{"num_hidden_layers": 18, "moe_layers": [1, 2, 3, 4, 5, 6, 7, 8, 9, 10, 11, 12, 13, 14, 15, 16, 17], "routed_scale": 1.5, "vocab_size": 4096, "optimizer": "muon_variant", "learning_rate": 0.00266, "batch_tokens": 65536, "max_seq_len": 1024}
Below are experts of layer 10 (counted from 0) of a mixture-of-experts language model. Rows are named router (the router's row for the expert) and show model dimensions 128-255. Each number is 128 + 32 x the weight over its row's rms, rounded and kept within 0 to 255. Numbers have three digits each.
After each expert's rows: a language model's description of what the expert responds to; "gets" lists some tokens that make up at least twice as much of what it gets as of all text. This comes from a sample of Wikipedia text that the model never trained on. Tokens count by the router's weight.

# expert 9
router:098156147091161123171096085135166091159135137111117178137081157106068133153159117070124126097140165134103108115083123080122151114151073105071163138112143128161131103091138115148101108080140064102137128141131107131145127132132115167155074125103159094148108099088095157111144169137156122139149174048137081043132113140202169100107085181196159116119103110112212089123137073134124161159084
Digits inside numbers
gets: "0", "1", "5", "6", "8", "2"

# expert 12
router:111096142166133155157168125096148175120143138082108139103104139061117095112116105180101178203115071119100119097136172111165122182083179162076184097092140111094131092097075120115121131119135089155076102127142102176188142127111109130143140167206134113122125136120087130131116107110166104178103116122107126159112093096183097109128162162158141188113075085203087115077127104125171110073179
Word-initial consonant letters
gets: "-", " S", " N", " B", " R", " W"

# expert 1
router:207140109150162072145179170154096083108124090119131170149099111128163192085113119091130105151135113153130161129144132134163073106173157109158125154146113101180059129137183175079139149154055152110170099134153103112102185127125152165100148212162129095178161153157113157133124158092116181131128175147127140118130115102092180089112124153163092178142113126172121141074120123129145036097173
Word-final suffixes
gets: "%", "s", "en", " of", "ate", "ia"

# expert 7
router:135134077144095161157156105138131076115152177151026174168159072149117129127100167179161114077162109141150090129134150149072125180110107137191175171157081118120092136107172153097128094089183083142163137099147164209120128099104133109125135179134089122159124139096118208131128173120135217097107063149154138116165082126132105078131157087135113149131140176125153123072147136086105104171109
Sh- pieces, month names
gets: "ing", "'", " Sh", " sh", "ch", "h"

# expert 16
router:152150153186139148135102100102155164132120109120119100160147176174118107156157103093051154000111169092085130148168105060139122105133110133109156138099144177100123115203141160158123138132097116127150139137126087117114152098179045106109196083145169093069068135134153129104129140164138157203060134106172110146093136130153133170116107119104110153178178167116132084130143128118139177142125
Of, The, colons, accents
gets: " of", " T", ":", "2", " The", " the"

# expert 8
router:162149156161161130083081150175089103143150075142076156120104116174138146140103129106172118185076121153112131177158097156091150127117156175196129161152102107166125115184182113174105191132177190078132063115053105171121113100137146141125132132197111131104097154142156161126104118126129075065194174132108126175170141065080152145207160115131141143143137142115155159166138129144130097199113
Early word fragments
gets: "y", "et", "ro", "ent", "ou", "ri"

# expert 20
router:130147150133153119151120100162106133123140139144185036095130134140097143131121140120109136147168075124121137128164074108089101124075079107147104139129155147165059128173150104142134146180192120129111078099100157126120154083166157125110119154114131162201099164157132151118107139106185121086103143117091140102114074156082134110153104189071109067123112189154114081149119195129171129145083
Mid-word syllables, arts and taxonomy
gets: "os", "er", "ic", " V", "all", "es"

# expert 27
router:122169191113124115061091097110161120082152063083173142117108164088158128174150145146093067081158101134100120078158152171136129097091144190124097113183119130067109121167126187123182104088126070136120133066136122187151092084130167116154236159131149078126163115169187050145140151109101139159136120159104125162132124083119131113121153146127116078153094134137168131106088138089184122146104
Parentheses, digits, suffixes
gets: "1", " (", "i", "am", "G", "C"

# expert 0
router:141109106141073111118181133053129117054075116054103111116089139104162193117176094048143104080203168161148117213062162072151118109039114151101093128124161131095077122146142101139069123162047119141160090180072065178098151069098125122147116164086098129116160110117126149144211188128119116121122133089099136134110104117135163124151094104141115089145164140140081147110148141104131167125203
Determiners before numbers
gets: " the", "2", " The", "3", "4", "5"

# expert 14
router:129149122129119098151154070086156140108100110191119106095072137172108093148134164064134160112137178122101126104137045150116146083140074100076088160145179136154090099087115111125129093097090158161136107213128168133112112144093136098112163061121159108047142077102159089136149064095133170094138135140127110075173150142110133104109081142161121151119123119157156095167178091116181117134133
Articles after verbs
gets: " a", " with", " c", " an", " t", " is"

# expert 10
router:095114072180141108124130151134116123102168169120125169113167107052108149124160105176133111161103099157131143134123208151067122096090127062124089092109125108150176115111106105164135107133107130100127165167156190171055091139151150151148138139111122124143128137116070137113133083109125112123131077143141132106110132170136062193107143121114138113141101096126104110123111120150135106149152
Lowercase word starts
gets: "-", " L", " l", " p", " as", "="

# expert 3
router:149144135128130079123122127168093207114110093100093184125123064167150145081129142086102130139094134059133074077108106152146138113089136094095133147150069117158126160203124197132164157132117099139138052154120150122202138133133176119066144082112135116070092119083189131092110079157070146155106151184128129057099152086144076135104163143088163108108167089139194135133217067054103100098110
Mid-word fragments
gets: "p", "n", "c", " ", "and", "N"

# expert 18
router:132120208140183135120074200084131135109185111202136133133088150088174132145122163113149094106099085112120150133081073154168162141114168197096137127088123153149168070113128145145066115121102117135118088104139102117061085092180117131147163181091127181107149138161147107094138143083121112146130108066170082136149131117130111124142197100152058123106094153073088128135141096090151106114146
Separators and conjunctions
gets: " |", "|", ",", " but", "″", "′"

# expert 25
router:130119129139081112125070122059145197112141132090177123193095100109182058193133094066177150140115109154107054171151141094111130157141107123114144164158138165142075114107196116086163147188129106195147125182106135102150111127146131161173158124131105139124109117145174110132140090115131133165174089157166124086130082148081071124120148151106127123145131095109171101141116124209149135115132
M, P and o pieces
gets: " M", "o", " P", " C", " m", "om"

# expert 11
router:138154086195165052075132107141100082092130145106140115080126181143149120119117137114147144139068161182153174116143108068156133101091092190086157093087113119112153144161107142110134113101134130145109107126101102068164147135107135081149110109123099152104183133118152142058177084070143134154127120144111164125146114138162104140183078142189147132140069105108114098094109126084113106117109
Table cells and numbers
gets: " |", " ", "0", " A", "A", " I"

# expert 4
router:160136064117145126138055142137149125155126146101191105109105183107126115107098067132180121145127119101150137125107178122097100115117171203121121139174122101148136094138170134110148172108123127108134079139169170152061113155172132173072070077160109108186170135155171147122105161134120143134126183133194162108079135067088107202135089162089115146191086112103144133147113131142127187163182
He, L and dashes
gets: " He", " H", " –", " he", " L", ";"

# expert 24
router:161144157141059206091143075163149120081087124073115158128133135176134072133125138162155153124122037108117142068086116117159120125145116161093146158142087101132139150124132166141113126102111167122143201109142156135167099117127127118166207103234140086097159168097176165131122138122176140094134170159116065160163155134125107164102125097106135162121139155128045111102134153149127115138166
Spaces, pronouns, to
gets: " ", " to", " it", " It", " they", " at"

# expert 2
router:165139171105170115098065107159109102149151091175103138196099098135101173152086148140102196105118033092098218127133099132172128057139123114157165138175112188137116145139130114129135172075118115122167145116140147176139147137114113092108100109130148171111170146146092171096158137107081119127144153143135185113142138163067118125091145174104062118089122158134092131110092107098130178110187
Plural and noun suffixes
gets: ")", "s", "\"", "6", "ers", "3"

# expert 6
router:167134188069157071137116152096138110138134092153129117164112164109143108069153133165112168138125107135132151060146105091141119045103172125091170123082082136122052142142180100154080125094108148147172144151103048159119110134122045132135112131127096171042086173097123154102068164153169150168145177109168106122090097171106101110113153131105150151148136135102141156157098148095097062183112
Sentence ends, countries
gets: ".", ").", "ia", "8", " States", "\"."

# expert 13
router:053126119119134088176194152104105149071103154108163131103138123118169185088092148152186110127148144145135111067131109077163123107101083099144169142115139125139089086136123079163113094111058211095111131190143138126138155128145140136182110155155095045135202096136173152118175145154157116104126120099099160121160108103154128102115167068148158130135069136192117128119186151130107120104163
Conjunctions and prepositions
gets: " and", " for", " by", " F", " f", " of"

# expert 31
router:134133107148129129104187117088177149158134137124069089104128180131111144128160121166154182132160165117153072173141133142138105104101127117180089132131088163071141157146092085118124118126117213173121093096133220117150157196069124125155112080090192133151183125125131147156119066121162134172134140127146092152166115139109143114110091129139132129168056142131106076085096150094147108053134
Year digits, O/Ar/Br starts
gets: "1", "9", " O", "2", " E", "w"

# expert 29
router:093146175134155111180101192113172116140098164151211156114073070123108066126155141133098166072084106185188128137100140126103148187072135171130126129136123162126143154114081110107095082113157184139094095131095151138097122143093145145116148176142069107154125084082118182160086175146161081166122069146175178112141170120073163105050119144134141132169107157148106136094114131119183153096063
Single letters and directions
gets: "e", "u", "-", "f", " re", "it"

# expert 19
router:083122192104086107095144111096110112165146133062131117102096177126083138127126138113099160129148162116128099085144191072121136103165119150083165120097062088108119173141113117152131168136133131162103174159100122089130126107203155146190038099119159161102170181116118117145084141100129173114141060167090040134107106129112139112149133148068079159134126087078148142091177160135119142109134
Name-initial capital pieces
gets: " K", " G", " H", " V", " R", " J"

# expert 21
router:105140139148112084115141074109151126147146086140180080181118080090120120218099140139119130129139147102081123098100129107109136138112133141105122107163153069085110082094098060155095097122113172180150084112090076120141109130143086101081121154152084134091108136120075154097113072183157134162130083070184177141105166122121129129107110142164127120136102129120160094093091112128111129111161
Line breaks, opening tokens
gets: "\n", " \"", "==", "M", "The", "==="

# expert 26
router:073167139151129109105165161169166123100118144104164118182145102165149200125132148189185125119126106120094119168185144104102204138173089141110094112060134125106133157147083125149126176121116134144085168158161204093105122084164130148213153132128120164126135148132116170158129086171156147121118124125177104128144142111064139180101169116107149098122131119099141171190127166122085165185161
Word-opening stems
gets: "le", "t", "el", " p", "en", " ch"

# expert 22
router:162152118122121148084110186133131095074053110097126089167134129115105074129106131157168165139098113107150151120114118125089140065219122071136154186133125155141109118114131157067138089140176055135143152113108142143147170184132137138172132120129092148175135146144126173147130145127103173093102138181068100162126159102142071127141143154086139170103104157138107123117133120172099085140047
Sports clubs and institutions
gets: "–", "/", " de", " in", " team", " School"

# expert 5
router:111142126110154089111146138130130142090175166141105123126128208126116138129135205108144091131150154103135104086166107152122080175146086094104158204134160088096154119074123142148114208141134073141181118172115090096106172116146150146133156043178114161109188129186143090099123150138153132073145121190164080140124098118137154117118131110139152167129080133141156140096127190137108147120109
Names and relative pronouns
gets: " that", "an", "a", "9", " which", " who"

# expert 17
router:108101141118128125144129195082174154149051133105195114172136085148096090152073161176179093170158131173150084119088085122051133105112110115129127143127127119157134107173106121155176129095124118079126109111129150101125102147105147149126107164192138152118178125174146052128158130203162175147111183096115120064126163116156086157152105092138107151130168121160105161086120150050125093120130
Passive verbs and participles
gets: " was", "ed", " is", " as", "ated", " were"

# expert 23
router:112143153092082200135157109095164097100185110138094140137123094115133134164071125165141115109102117155171205115086102140132161096102102125115165136065126076102080085120106180120116148173117119084106148102212091139157149136146118145110109172130103099112178134119197114160118189102129227128086130180135168190173108181114109149119165133112130164137134086135111106149115120174105096138145
Clause-ending punctuation
gets: ",", " |", " (", ";", ":", "),"

# expert 30
router:178132097191151109116152148152114188150095163168122118103144163095177119141135101115167079180188133143084082132131197092129088113102164085134021152086165104126163169120157131095091193055122150180092177134136159168116140120141153119123133148123120109127077126082167100127115144123082153093144132126080144054141110141140181105092116086164159111151076109180119132162107142116128160127185
Word-initial fragments
gets: " D", " d", "er", " st", "k", "in"